Experts of a small language model.
Size: vocabulary 8192, 33.5M parameters.
Below are experts of layer 7 (counted from 0) of a mixture-of-experts language model. Rows are named router (the router's row for the expert), down (a neuron's output weights, with its number) and show model dimensions 160-239. Each number is 500 + 40 x the weight over its row's rms, rounded and kept within 0 to 999. Numbers have three digits each.
After each expert's rows: a language model's description of what the expert responds to. This comes from a sample of Wikipedia text that the model never trained on.

# expert 10
router:524528482555439498428488405508458470523491460505451459531578431431495562505407524490508507456485461513433456455533474517489539424486470506483489485521432519477538553424512512537540502475433460513531540517474536544544492462504513557499518540
down0:533477480510544466506517500504560550462539533435470452450482591404468525518511498498505458513469475427521513476584550530519507499535534497489446494531438522419450488490522529464457520496496491497494539478471463481487491538474534380504522574
down1:452516536515560557535471513567494496567471497529503516458584504486503496512542498496529518484503481483539514404450504404554498545508554502599488450481513459494485484484547509534543558509522454539475526585545417402553465481496543433462466466
down2:500577509517530449549446521567525506487487484447533523457407510509534500489440483414510436501501468464498489513435518559498503483494586525524481501462453551564514494624552467535467475425513540452523481467497435493545499486519457539491470567
down3:504502545418510483460516494538459474486494496516521492520470498515458506515510458486496424540516608447457495454522517467530510502473484419494552466495452497579451524419423512471580476523467477547527496526450543437533457419430478501468500421
Description: Surname and name endings. Personal surnames and the final pieces of names and place names, such as Smith, Taylor, -son, -ley, Center, Airport.

# expert 28
router:433498512403482459459425560421466536451506528536527463488496521548459472492470439435525464503524488529473499449550544444443489511529447479496438506480453450493456504429495500474524580575531445509455501565450517469482542485461546495542532456
down0:492457491470511435590419600556500468505490521542538472502530461537469538539549397504481550524507495520483507524496509535468412429565540506410544438479490486480447511539526477488440545463452511504556537430436526494452525454549489539529478448
down1:547480404518426416613518556397528452523573532473446458472487555522594531448489557495496570436513432527432493485461557458494474574483463479540467539530516504467522502553572539529490519456509584522480508559554488497475475512558518576538507498
down2:554469545486436461488500412484489538504520470557441460473560518481465535511486429461551571522485461514553494485494513517457557483602538478486562501467483563496506507476558535497465516514533502530472465523494466423541505491470587481550561447
down3:524539515570476554544521565473578463518488430497527544541397511526524565519503460509539533526487445482524499513451484560441510542560518524460536567522452486578554500450463565453500485524494537525501490506462498508509467502544521513467471413
Description: Dashes and initial capitals. Hyphens and en dashes in number ranges and scores, plus initial letters before digits in tables and codes, such as N/A, NH 78, 63–73.

# expert 24
router:480447517465530518513543479466499448449545533476474461428525519480558536482531441534465541575439505505469537589500456471457492456551539497454535570510532475466540483448535509566559529540544410441439475533512523484517484519567531516514518519
down0:549453448521459477442512483615466500476516548553446491514509460476503531533455507489447398487533444578400520469535554524477493447420486637490497496496480500501471516494558485485507498523485578530503498465500520458483505435516500530443430527
down1:442521495508553460445535471522518467528512480472541554527473510554528456504484456506435514503521524391555518545512459623569482564588497555525545553471603477469489431503468499493531530481483497542534506536489540465428521462492494546496521520
down2:494461510547492498511507517446493470508545469490451482502544491503495492469441504513545519510507495578511490574521535549515440489457486463478517518544507539542567509479560456568504506574473568585461476500460473504560495544476499512456428555
down3:544491574493397508512443517500522498490443498538480518549449500575498499541521465419531492499498509477514475541508514497483504486510478497535467455486536477521490438486532466488546424486450517517530462455452557497524469494488427490586501533
Description: Scientific word stems. Word stems inside technical or biological prose, such as sp in spin, sym in symptoms, mechan in mechanisms, plus units and table braces.

# expert 60
router:517550508468455549513512518520575447538497497489426477530489547477493458453541509514534456455535495472436459489483463529521533499511558494410421523527508489512439487509517585486417534450560532427408603472489448477551499556435574499506468475
down0:538475526553488432511475500461508487383499483456490474562509495479586456569509499560502534483552527520500495456556492420538512467546545484446533502505440481492464506481473469470496560538516491548433553521503477511553445502470487457511478435
down1:502515481473434483513492472525534515458493494494536455447566448508435479485543515468523460432500418515506476476534515492523517487503462521456540469533477443472520539536482652418433550523563510532498529540528496527464466505523480408529509498
down2:505492486452490499448497502476478470516547428491474470479508486502463547466472437502468489503502534581539503549489517544549540465543538555506473474510614478482444518496482516574521446504465550393380541484474526508492414488498448467556464535
down3:442462495542552498535463473435481508578519521483553541543523489512568579526517474479508567573474454486502515481507425474507479494551462478461454554540438545494490515518527552570438487487488499579470550523541471490522513578526563470474489492
Description: Articles and determiners. The, a, its, and their after prepositions such as of, in, or within, plus table pipes and colons in infoboxes.

# expert 30
router:463447533508463451479516482460491530512469504562526500414522475509524463545514476493533450486538551514527542471523476546498556546425513417523564520519507562502553449498482431414486464472409504484474576552486537556515477491514537573547516522
down0:534470506489498531524466520465518551550485471548465454460516570523480480530511426562505519566526515428494546509505456504540487475494502526519557451559517560446470485452586453481521540454436493481432503452383604529486417500512459489575528539
down1:481583426537473483476477501496524529512454520535480492590421579496446517530531422473526516460454484502494510576573479526455381530500535487526466512479503523534539434480468547565559564499494495541481408509450465566568472495422509506468501511
down2:530447514475536507513522479478479510503526495465436499514505471487468533531539491493469498497521531455479467529516441514499553535509484506469490443489559539465511487550516487449466494461500433472450507564449503506531468506497503494520546523
down3:441487537543522469467526536414579453491508507418461435450502468525438503542443543418499464498507530474575475537488526462516578473474551501504532535475495514503431510510560545419532431511506547457517503514574466477542472512520487490511578506
Description: Abstract nouns, as/that. Connective words as, that, which, this, and the endings of abstract nouns such as ownership, development, coverage, government.

# expert 63
router:445524501461481517532572542504510482464567523508557524557520529497486481414482512469519520531409497482585542563521560533504428470548487447541527455433474436447492491533473561470489559437495533460471504433459554483442549463541528484521536495
down0:477525532516481508471485514524490528382426454482454473510556438526463527521536461515590562455502578538492516414568486517448521443490507496471460493529458507473472521518488522482397459542474534449487574520501513521457470486548510494535572476
down1:505472483543459530513528521616507570528456534552489480498461504476545468525522588505506537503468571482523493530505467506475540532456470486539481506514497483408421422473564523473521433509525464504526495451461528475506486569520566507500511505
down2:479522468542498482446470544479531521454504502525397484451512583458528499530437533476530513545533518569432574505488488483485544621512601462461494515481555515429464442530551508602511511490488463490507499500513529517532528420530467433529489501
down3:500497526499505528583500531416524485464476539533547558503497507490470547488484530520492457461534506445542461525501500516466509525515530431434429465517400560543505459443466593446511446484493529495466532503591514499514486450526538458497518464
Description: Sports table codes. Capital letters and digits starting entries in sports result tables, such as country codes BLR, results TKO, Loss, car codes.

# expert 34
router:512494472472569424514456456461459490526565588478559529586477524512488536527479504552536533491470564474501477502508464517506452499464517450531438561569414480467508517469477503500586512476529456512555522490431419389458491514543450507413468495
down0:592520531486554537534511531500448444501448482451523538537519456513481481478538404528516415517491577493498502457504518486530510504497484517475528526528516487544461451464529522463479480456566412542418567481518482457481480532504480521482480503
down1:456540523538437451589459532470556478492487500508537426455527529484531521524550502503437516557505505557475429501457497552559397465554473532556444564492468458534565477505438397567502518507514571477519476551500500447498516487530513503478498519
down2:400554515561425573476439519488464498526469506522492488527491468497533481554529441508552404484548385495521512507435445525547568550469472515503476510542419409451483538473508470492474538494521558495487429507551486464514548487518526514495535484
down3:498514449523613527491533512424516500481514522543447500548455491504497530511483517506527451509459512470476449500476551444412453521477444457524439513518502515439453466512564548515487426501530516452514529537462531573511526555489553511525507528
Description: Digits and time nouns. Year digits such as 1 and 9, and time or sequence nouns like part, end, January, fall, launch, often followed by of.

# expert 53
router:495518508499472464484493527480496463493519476396462543470491535513494462473578578484475510514576496497531566503562588507513512531499471413513473530495547544473459485590411490482482465556533551511442380541532505531471449482494516423563550439
down0:556419532372458502504541461497555471551457487474517504439444549499511509447527467526529501468485555471523431541467518619540449569450479473474542491434464499524510556438555530461557431474540457612531488469519451578532592448533493496433548447
down1:570517509566531504469577567547438489483492460483609484499480503462492492473508489473484521559503463496445467525547584464461575543488552407525455572503543519547504507521535542514554541491468512483429496562561504524438489527533544472566535523
down2:458533468438478481477495453488510519442564517536495541489536457448505563520493484469466526541528480504492532505481435548557500500468599501506543480530566449434487485522501536456503488482491442501461472541522507532553509450551533550504472528
down3:529550515467537436441454526449513438459451545541504476541517504426523523502532424438521512481466474435556577464533462477397411464464449528530464489556539547494519449497479491557446514439473503472438552512548487498488560461524484447488523511
Description: In, numbers and dates. The preposition in and digits of dates, minutes and counts in sports tables, like 30 July, 66th minute, 1 March.

# expert 59
router:515515535481457500456505541455446570490580478422480445461492499473428531507522517510511466514527532526454532483532478556505525539543446479423485452509504532495443502529495527477497505531501529514458473494503499460523462452481458432559512448
down0:511475480523538548507462514461547482468426542455508540539473520425510528504550551511448506493475611549483447539517446529525436437516540527483531463506454490445600542563511495549462504515525518491533530419455514449491514480510535481556511557
down1:462520514455394519487534593498503438486447532479474441515463559516485506568537538432496483469478511525531523487488571516497485486571504497471523494476513460460464501538638493555491528526471493513398479515487504527505492495469508445491484487
down2:454519489563482549499491489502460479488484510518380514492558554433459546576423587514515439520475501503520513407477555528477523460500492536530507494481498512492438550545514556433476529546445445477488416541516430421506500517568454525469552437
down3:542552474480500501442553516469464464492525494520468466509532464385525474517513563520470577459440438498471514492503525500456419494471553528426493425481521553519504498523413451539551456556494464550536486535425428506526505480492489508554556497
Description: Sentence ends and headings. Sentence-final periods, heading equals signs (==Honors==), line breaks and closing punctuation such as ")." ending sentences or sections.

# expert 46
router:534512506525564513531530523476572511497535519491493511462554534542507491427560554545563493459563477504547543518544528521530560549449508513478472556554478522538468468519543576543405467465545555495450535486496528408497526486460528471547472432
down0:426577617558455465482549530534514554430488476497555523578554573504493452516486538511556511549471496502546497515533512478486518476577473549449574500466533470481530500519514485480555523512472507486455503454492453531454501488553468472576481440
down1:507540512498503477519467479467431518538537493438526540518476518456426516491536493511478454471552520550440540510472517456385515565516472564491527513512539519501505495487493362546482490475481436459472594417487505429465441526557477587511494501
down2:500552521514527467486518570467453548493468496510435531603531538552501476418522435560473472521557519520443479522554535520539554513451526470499422448475487509484472536482438561440523495485533500518542569472504482536492561480420526531476528490
down3:576474551528518478448474501509550519458449513581505516484497539465529519538576486547552528407552521447537498415548515477510441556521424526541531521504529523466526499510540446555415411508505506509515535537541553470557482531447518446582470549
Description: Determiners and national adjectives. The, its, their, his, and the adjectives or capitalized words after them, such as National, European, Islamic, four.

# expert 43
router:614498590478506493494523471506511514562507475437449531532479500502522547505473506563431533475470504567540503489470410589424544418471523553539518452523523524438576461580582539481499487535488563501542478468483553506560490501512508498436463459
down0:473500492484467445525516545467503516494521558542517524460455541525490530436577518571460464496554438493475531509518419538446512508493430506561543458507549480474426505525465538457440468563518537455439464475412518490507499398458506499500460483
down1:435511516521465464514492551467448415487494533509474447514482520591440494446398516473491577520465557533469538473478478532518483499471526497446610544509463517553457517457507476492522528526473522443508469510539499479592490543474539516551541462
down2:438472460529496547484555519532467483487452506547417476423542513559507503501485484505493565541522506502510493511493504488513378554488556615501504546471541479520500517497513511521547432517481599511634492570518470466488450567473509491465520506
down3:474475473468505426460507508500503526476517521592445523497567509492453467480488481468513497494575493493484507495490526435509552509542427386476506536462535459511554500482513513594491496426452459534496539472578453532475475474409525517534532509
Description: Romance and Slavic names. Accented endings and particles in Spanish, French, Italian, Hungarian and Slavic names, such as í, ón, de, du, ić.

# expert 20
router:483554457441467522531507591519512463577519473488569435453433538540575552407456537547489459550508467578475427524514454566544523492499533447474540447516486466488518437462540527572538491494519453492466525505567444516500438423487431418464532479
down0:539483454541439503494558551532499502497518484560502480454505469485472460445451525466526504470537527464499567446462482487431492539549542522536475458446484482499434481471572555519537449563496453462524504455559495559476556539603458513597495447
down1:549472386464516427553558506537451503552504422472488487475606497526490527569510502455476510470489547494455505464501486546549412441485494443517496477491550464479495540552468534524455484504542491427501515546448514488530485527443461510468550526
down2:539556484438468488491430525481523517501483500527468473504409550535615534493473422504472505508528517494529497527562438538485410511482480484446508512559489460612457508589438578508449517544508485472438462517473506563457476522458553535516544568
down3:509538472531477609512431452490538540553549509433492526515454522503455512466543536548497552480439488499512505601440464544472502466489509487502470516505446498468490467582604564531509494515440481515554451534502454469548526480510461513501462545
Description: Section headings. Wikipedia section heading markup and titles, such as ==, ===, Career, History, Personal life, plus blank lines before headings and table dividers.

# expert 7
router:471485458483502481534509560424451513494522532482538448490437527531475480489512477517461497528524548524489529523501524496532385481539524541531427560442406590414492525470509477445513459469497507445464498475535484454478500483469468547488509483
down0:447466505481455502525528510436506549518565518574516565424475439544528521547488484485488540533498505492533506515544505491480550485528510479537563407478490489502508532493573563466512524549456534434540496457498519545543481472504442497508529550
down1:478541508530481497531547484506543408515425445488541562554493550514493460481515454552507495457546522537482538467520476467482506491529446482485500448540446477577496528469609411513534547520536499440485557519507502567497533525513451561506486508
down2:529509513527416489557466514517488477497488495525467560497435521505516438495513471434493483458411442515498524427449500559570533504444473537465435459504533475436480456535485477493546474498444556483551529497539582518448400477541549526508475448
down3:509525575522567482544503496502471494437552452450555494524529506489499437538504522555461448484493538461531411465474451487518431554504528525503503473497494545496566482475536538494451485500460509524608492519523506483498453440504488437543599494
Description: Romanized name pieces. Hyphens and syllables inside romanized East Asian names, plus prefixes like ex, pre, inter and compass words north, south, west.

# expert 35
router:475530495483515420497449518428419468532516536514515522499531517578456433500540538496509446485510496489513533511508532481489481519500481497509493467506525531517457485487528491512547449582542505468486527513482514489562532516552558496548543587
down0:554517519534476506552514526526515525560476468593475493487524526463565472473495517528514527519517428529509499518484486446489465480557472572451474487480436514429446400544513482511516531552470472531536434508553466543468476425522486437432491489
down1:500509497491440511582514526462447548470458484509485478497419508489518472461533403436436485499528484509464434489437508515456515429568433476440585494466488470475416584563498428479455555473456464452473470551479493502444563485509484489477513456
down2:485507555517447501572419503495521561472441506534511502434483546406560510550520539516576550488504561526526500454556507462455541435531487473544506525558442523443575495464505613457480494552468489529464528515505536467535554474509511500415460523
down3:532554450562469501585578541532499449482508590427513490518509481496479536474462506484531405527474501424579454508562529478524410451535486503498545492476550489461467492485551494521486512482559474550567534436480538560495429418478464518523461478
Description: Year starts and initial letters. First digit of years after spaces, dashes or parentheses (2014, 2008), and single initial letters starting words like tenth, Jutland.

# expert 0
router:510499459493537512517506518505460506468489489483487440583502460537488470497443477526489558538458559526478534562498436504481470521488501512528487545470394455477485527446527453469468505510506473428443466443515490412506533534515399519468470508
down0:496556495493540473543473498571477492497472518493459582442515530475554619525559536494444552504459566455523473552454512478430509484504462572516471445451478511527512504545560510485448520485485500452552537445479496506483483452456549556467544484
down1:480522506549465461510573527525471507499478455556533485487519467441484457490553450518467487507544535515465419468419564503500503427506599475494515495536438525486568430493532506466496408545454456478549520468511593535518564483533558487535581540
down2:511491542476518544509470527501539484566439568471514533519572434434522466474437504499507446594522473469431458527514497466442448532475541413432503506508429576398550536533477506525550506447469517449458473528601473453465567506464505504454542435
down3:509509512551501537439516507441436578477422476475515568532459603491432436569494508506566481515429475525538467451439475463528449471479516506480501516486530497539481534528437487562508561570516492439434484514543539447496512501533454506585522515
Description: Foreign surname fragments. Capital-letter starts and inner pieces of Slavic, Japanese and other foreign names, e.g. D in Djokovic, Kitamura, Błachowicz, Lozovac.

# expert 48
router:506527507465491504490477482505449509500480430413496487487502534423496472461559445513469521574486540495544539458454530446464463487488517442474488567565476520481605506463520522543584492521503475502424437491527441462513420475476496498458495505
down0:570490548487441515517542522513551536495467458503527512524502463526424458459484472559448451465531567514532535494466471522396449449533551470494466547462517498519565499534525469468567487539532570511482565422565505486497506491491562492518573537
down1:523475534577426448488442579480484479518525502432482509518461458515579494476500554517474447485445461530533556471543493457450459471446507560465462458484464531598515456520456452525464535502482540515481561418533474592508506585533538493491447513
down2:558476446497491480551561498510575512503585538413407506493420517548538483467463465533426503526484504535496437508509454453470512515487487500463509490491513552568551540464535509497526458476468536474498479461471471511529501532457558473487540484
down3:511533550427453468506467527467512551544468530570491579529475469503544597468543442498486510461512505524546529423508499508562457473492500510498442518425512436513543469423503557483514487587550528479469482449512475522521529539517499508520531503
Description: Field labels, numerals. On, In, Born, per and digits at the start of list fields and dates, e.g. Directed by:, times 07:20, per in peripheral.

# expert 11
router:493455516447452537584525495533533470481535507500570466538477542549487493474458517478563499549562573440545515520458528511501437533519513529504489508455451534576485523484508459484535529493533502461477470489494482508592577515467539528480494552
down0:477450525533480524505539515480469481503482510492453544471515487487481484511517532496481490436477512556454514565548513558509466463483549507503467493509456444500529403474520558526506468467497445582572534436559460472438471509576496497425513534
down1:433466503494545525529470514536524525456495478460482539529392490495525451535466516559482412529503520542523496502543572504519502482556583563496469492565544530499504558577465449521553521438547558550486519488490524449481462518494565505498569494
down2:517531462521510511480511521490498595482476458454503517496547563543562567456496574512494482471564415433529500516474479398510507500511447544518510467498490453421491509538575476568469509533571513548565582524541485453514419558477468535446459485
down3:505437486498547479494499441534431497473489494477513462450515544454546492508538484478531512615517508481576543548432514486488449558479493518457466449542522507467493529518465559466504480525539512500467508490500419517522469496522567534565528415
Description: Place-name initial pieces. Opening capitals and pieces of proper names, mostly places and taxa, such as S in Sinaloa, Sulawesi, Monocots.

# expert 4
router:472503548473550580508514480556511506553436539572460414480463534508506508528474478515492494489491458490503434467502537530600490460456452470442466524502492498554514487450523517500489562516511486443507502567441551478515479514432491525504429562
down0:509564455501566492501519520432533505505475480519448508525560498442545481556464476525509463455448523513482499435439417471490473489545453475410465517423518514474454509489470467495494494532499489489483528560505519503542543557547532464493493549
down1:552456537531482551463490497522565513512510519538503430501454470501522519504530485483440598488522512471477501494406588503499501523532529508535462413470574479468531570514519492481551456434477474519459574488467531510556533479512473482553495492
down2:447468493464506502504445509448458541485530461494509456499461505498542536438562436522498519585465517527426534546455585479516476553508476532521452493425523485463492471530501498490471496503439499508539508508488558480468496507460513491494426523
down3:500560467439512499496503508505543455470470450483498448488511530531462522633593495518558501492478531528459461453517570523463518499524452501539534504514504532540492558557418502497480538517565475600502544483446550463585506546449551498486516484
Description: Music chart tables. Tokens inside album chart and certification tables, such as chart names, column headers and numbers: ARIA, Music Report, Hot 100.

# expert 27
router:557536514460478440483504502533463453427547473477484489517490585505483526528510457515483524512451544445485526479583440553485479513487462480548527578515549508567458478472519496491497559466525504453519479534445572472471531484491520448555493532
down0:512506406468509510526491465557440538516605536501505486462524448493448526479457560571551555530403557491484520524533509462494482541471490487507511454469440566472488542473549589519488468433500495489537506484574547524542552468498434584452554598
down1:496527489530447505489485559505512485485519488501441506486499477511489524471495508529488382514470489514479573555489502525507475516497548489503483477494508453533437469451523454491472481444450548459481455483535474538495414455559408518425518541
down2:476589542478444485417512461655479529522519485496515464449541513491459550468480471476518508508556443599495447522472523486496555464443465506518498482512486455516490580554549541497526506532548481467587528522562538457549409537501485482508454517
down3:517474520510488495455548530495504557460488490517429522468458434499528395472479542486451440442527438522462447531458499507530511481534497506549455540529525546410521582569472486475498437470495588487451497520544468476469439520543514550456492524
Description: Country and place codes. Country names, abbreviations and capital-letter codes such as USA, US, SUR, KLCC, Italy, South Africa.

# expert 12
router:470539544542440481575550458475503569462486446483445425392461471471515484506522538491486513468518460587473547520556473523507509523509516573537507522534491514440475573515448457507387498412501479575535471494524448459544478544525491481490493544
down0:462547535450463491520586576520489475523516485538477478551521515478510548556550496524438510524475505472465535530412521491512551500549549456537431580474552506512508469580463547536466508525463535480591465553504535545495501491512552528458477533
down1:539481515504448484444509537469517449566505481508569508492481483525502486512514462525513440498491571482525529524484550509522411520549519444451524517542509447573613449476543548428468573509560483411490531559537490471550542532507541511459547514
down2:488440511479486395447527417505504499550511516481500543475529480432540521461557455548522541489464536483524524461480508478477484486500545483526490538498527485497475474474548534508510525451546409538579481484422547528479507527505453567482484616
down3:464536488456507574491480556496521522468473546560483471529576518485494532567489494417475531522512449529410490432489554519521493455556516498460570487455538418466565523479464502588523514452473565497472504494508505491513485530501475502544497487
Description: Clause-joining conjunctions. Commas, and, but, which, who, and subject pronouns linking clauses or list items, e.g. two sons and a daughter, Trinidad and Tobago.

# expert 51
router:500453477497442501510517469435488514483497531501441493494444490550472486514526547555499466420512437558446552546540500522493516554451556538528535503420492465555452434495466473458430521491468527533485445509497468555491459489516557426500436488
down0:561515483463442544460471516488519531454540524519451515517474475477533538550514522462451455526442503518500517548507471531464503544499475441420551478567517485492585461511413437446534485511450542519465487428515518543463425562474460493559455462
down1:491541469437544478561538475491575498494513539523481491473525461536528491438423474496489470481511464498497496551481497487416446522500473575444513523520517479515475512523519520532533476513539464477518506478515514467596474555456444463481534478
down2:510473443565477540506454426489499528555536482468544596535547481483506533522521496572465513482482462567535493428504425527565431566506535531438520514520518536536450509471495537534484491601443542508455466439429558503557499569538397471540434495
down3:453485512596489498488538537492578510557521533484498545472505622551446430496569475528461498512487465512488521502492413487502503502480555500478435438562486497432471591523512487542572488460489532536432504491481437545423560491530542501488469507
Description: Commas and clause punctuation. Commas between place and state or day and year, as in Greensboro, NC and July 12, 2011, plus semicolons and colons.

# expert 19
router:475467509483562553492462484488502509489469521490556463446576491473474538473494527508455497542537467488445470578532477441526492493499525502490456514585513428537492493548476507440487468525535483470597485480512449554452435490462512495569509512
down0:504536513498505509506528411523475507496530471455558464558477401545530506577503500535465501538465516497495452484421432431488547476545473498467493507505548481547499509437485462536553512530541525493475555516431460471457445478504485509450470406
down1:527535462527480474495451579560535535493477518497547507451453480451513506509499484556503511510471515527536528579506457506468469482505449529488557526548490561478449493480443529499525503526452461510430459525508491476536456434501421485543562469
down2:493544525469495548503533500456542536568596471471497568454478527511483479505524418474550488467501542439548497526543506456485460479553478454518525540528511569450504448577490519515522499500454496505453553437489560520559505453444459503528443471
down3:463523486467486484517506549465452498483491540509474512481515417526597467509500479478434530469462509622504515478503485481463515502501381533487558469448495472473474493499453534458541454498506500492530469534543549496494461487456456443433497488
Description: Table and list separators. Pipes between table cells, plus dashes, semicolons and colons that end or split list items, tracklists and infobox fields.

# expert 5
router:515478449485415472517561451449459485535536397516542459523573469517527469538540517520466502490506510505431556510491445501535486499536595520530555489441483545477534508479451459473475498488558464434456484487539465444467565515526452559480455489
down0:560474480519431514504485531525487506496575533548456516461486547477491529529525514538539523507492493428437513453457508521569523478471483529507525466458478579488528531470534538510508483474481485442519458530573510518442569466416498543482490461
down1:550466460427433528482569444478497473489475457554472533548526553456509488542516487476526457562407536519548451524449528474519509510507593496489544566516522541450444499474505471495542454520452533515520532468525486441516405506541485550486531484
down2:469529485456488498504505527504446537496506520559481530442492523516492530553557489503475478517529496488483478539452540551484457411467548476471579495493505401519440499554500544520449524508503475519461552425470484441506481457502474515518511466
down3:530543555508468502504518486528498485482510471517483476442497453486511490507453496487535545420484507524520486542547515477467477462430511482600514494529495548458556528477454457472516535554478387517500468540494429455457541461501470548507479516
Description: Finite verbs and p-pieces. Finite verbs after subjects (was, is, were, has) and relative who or which, plus word-initial p pieces like pushed, pneumonia.

# expert 3
router:551492403460450498449516450499542573564472540461529510501513463509510459529536533523491444447475473501529466452440488511460468495495498507486523528468444515493485454500458522455511514538446459570512466499427488475507509514511437531516487467
down0:439512474537495538496483545507471478506537468521497516476513456462522469407464511478530444520431526552454534483542453544481549472509481475522467487452471558549521478557438479505475502558463577474421473458475534545476479506444487459502535492
down1:511523504472597546520494604480508530473532498472462474462505490538501522581457520446594534541470501606483530485462513481464407493455484498489452522568529499461487495540542558514513536489483521520531430514407458435540531445491592446479595472
down2:516464520485568502443508543480414511487521562470568475502439528500487542462513521506494451522532486468542476431490558605512486493433478428511518574526443520529556490528526532515496554546470468487469503407506497432525487538415519489475519541
down3:497496438471575499487592534543472487540505543497522476526450491523545476420516506516515428497489429511481536542496478515504517534496484472506448476452451540467488461459500457537537482486463552493548467498537528517446474491508512490545587534
Description: Year and number digits. Digits inside years and long numbers, especially middle and final digits of dates like 1992, 1931, and coordinates.

# expert 62
router:544455471474498468527548484515485411514477485457491480547479490527517563503526450505525514568446519561481548448509546500521498499505514488546464506558506462522551443451538446501528550461430533447537455469454546484550516554507521531565507469
down0:532589545527490498502477444537496510470517492485527555512510517499562508499466510424446516457525407562441524554527531510500478506518549550495440477445513546433466495487505541471486519523580480459483459570572527457502523509541520542439533464
down1:481478463474507489453512455498500525518492509498497463523456586572500517474539439527526507507510522476511515537488490513448543510509492510489507568517525505436508434461470429551488483517501463443520477469429512436482581479538469482454546490
down2:517489439448473528508506531469533415474441514562531472549502464524484521518441511467518504456528440551416502586499522484486480543518543472481512485513438546512541504508421529492439576526540482472563484500500432515458513485449534494471573508
down3:520468533452509510501509575526506608463466475459448536463527525510498567442508545495517471515527473474508472479514524505503482407552531516457425441485528498414497488493457517486506497470433527551556475462507472478521488517458488507438448515
Description: Word-start fragments. Opening pieces of longer words in political, legal and titled contexts, such as Mar in Marquess, min in ministers, Par, deb.

# expert 45
router:464491513540514466452559503474488452490501452567484473452437449496516477525421526544463503480443521513543513439428516502453462514439558493492492507423551523539513470525483534482439542454427541492537524485509465445515506517524418560421506472
down0:441564539536531575511455477500477512516508507546483495519513449496519482574532583487486459521418553551492585513528565534490598494455547466443550465521473504444484601568537537498479535522482516483506421478508507424556492515450470453458517472
down1:482490463573496470520485544512539436494495428529513490423471497497502460508449454545470509551532460518536574446546423533442527537480489515409457448483507558480472384433506498463512445429500473447452470519523471479536401458436456477484536537
down2:586528507501488489449530488503516526545512505506480572462557476460467492525518428525508543475493490517462464589446518482443425535465506432515543518536505569512544508510455545504513462519507487399515560457472552507506486482427491496512538516
down3:490476576494526488493500476523529462452475506540556547482434473480535464542481451526460606439459535502440540554510533497404453464490457569544474531537558550458506517514438516569567522490466524479503462493507477470556471517521509479471492531
Description: Given names and saints. Male first names and Saint or Sir in historical text, such as Robert, William, Louis, Saint-Pierre, plus year digits.

# expert 54
router:519440546524578568540477507537441456591468444502504503428500552521539486498447501556503519507543533506545535478472531540457501450484470577552473472496492532511545460425553567474469461510479506495526551502493538493489551465573482438504515517
down0:484482471461493446521491537481491496480438441505455494445448530545581470537548487483461494529545478486487548578440565486438499493464496453496479553506522461508458501461491501432483531418485545505502465473472505547481499505500510495500505595
down1:512497534479475484500505464442599563544419468522454435535561538559537519458479445496425549499491462510543456487481472498534525498505515470492539533485432573545528453528545509501521483477446521424473514580516462489460470446462466507485562520
down2:512526501493461533556468559530492502536466560463497511402426429584460519566533488521466498523556521507548553514524495472449472533509473419540496484514546535377480557565518409467520532491590528511506505518516518500483523476543510456495445457
down3:460427461505464519463522531538539541459559539484460536479543505518502563461450515466518469559460486510487549532459423522590471521493514474486553424488546510523526549464531443502547480559460458577407493451483480437556489386530530505526521457
Description: Romance name syllables. Syllables inside Spanish, Portuguese, Romanian and Latin names and words, e.g. Camilo, Alecsandri, matronula, accented letters such as ñ and í.

# expert 2
router:496499504466467534521473471464557481492491558584463531521524512478590543505474543493479543524452563484545501474543443517458462529543543538454478500460476563476453513516563513539473536532483586429479468468494477497495438473484447474473483489
down0:471522516533496466505547555516452518539517461564436405435507516523498478555541575510483402470455492479491577505429546559485462464483509470457526536439529506411513444488516479510521477488598430538477519467493424531545478497491521543458518570
down1:476510542544493470522473531525524454505419481470473496498529481532525430474481466559414659551483528509496491457502489544547431526506459498448526513512532493477502447466460411497498489515498463470564464534540488492525552505473451492537548515
down2:539525446431539527451459570514459521570552524489580499463498450501490494536496469488517435443491542448547564441501496541539510504540453524628539499534503431440440584572575460482510447482434478493497540497525531486451506551557438533494478542
down3:484486438493558511437492490512522533484531502505529532444595516491468506467479460557450373474453487490481452440525530529469529539545449450521457457489521505441622487554574550516474513486540482473452472501521475468484472511412488494492491482
Description: Sports years and competitions. Year digits and competition words in sports results and tables, such as Cup, League, Olympics, round, and the final digit of 2005.

# expert 1
router:523480504479458482500546444527521515492477430515433553514439478505506559528421511539458533470496480561563474496477474546457501482482522517540495529481519552522496495555539422490432536443450507517511560508574489462479479483488451512508541552
down0:463509481525462476471543464486525545549481527492519561513403468495548481471498449509435471550469526544467488533560463446533528413499496475547518457472459500452490476516462550495511529507404500526497465490471494507445448447464453431403493485
down1:498487515503473430449505464465500512606477549523464467546475565469480500543497558495503511474438579563496469486521487490456413502512510489568560553465516538549442491494476473499502512487458472489496589540513451496452533531532535500525447562
down2:529502484514484479507480440594489466488491445462507612543488487477528493490476446500510472502506523429575552526456474506527498490561412555610527457475521504536494449505504503484503525489518467535478570561441465522505561510516473502494496517
down3:509584395484515531489496513452526505500498502537535526495437555491526528462479554484507536503504469532497582531581471522457485571453472491530520516446524475453449536562507475507584463513456437471474487541500478532469460553469553518584535535
Description: Name-final word pieces. Closing pieces of foreign surnames and place names, often Slavic, Persian or Asian, such as -ović, -ski, Khorasan, Sokoto.

# expert 29
router:571549498575528494499496508487541434477502464511488597530494482503470516466470466441513532495474549413471479453591477452537548532566478535424476502445457502482551515502521488549435560495518514472536547501503553503569520471476505554511555494
down0:543497496505537585493447537494462548544526546475490513493514560537523499510552459463547531482492554455546425488520501518518512515445504480470571493512540446469524504480456526570486589568466485502524534538453562490538470505489482528495502620
down1:482479516461440528584522527427493510517561526523502548475414506541524495515537503485489503521448522517433476574541498511510549509472513504490463512466476477467462536537546502511462515550501593480452486431428542450478498492548565524485495560
down2:530535453474520506500451515500517504572501578514498485456463538487498485423529521489496473441489501503477498490501501501549396501546583540471507420552504512542510483502447537479448487483455510589513532521462471550481468540498543424502477467
down3:467497532414454500558469517543463461513483557485431465541479466496498498532520501494460506501512518507463487484447553513456504535518507509503507576458431478465492523493495482552561523503483424474457518476483482496465499497575509412487437448
Description: Sports teams and military units. Team-name pieces after a city (Cowboys, Cubs, Eagles), league names, and nouns in unit or place names like Regiment, Army, Island.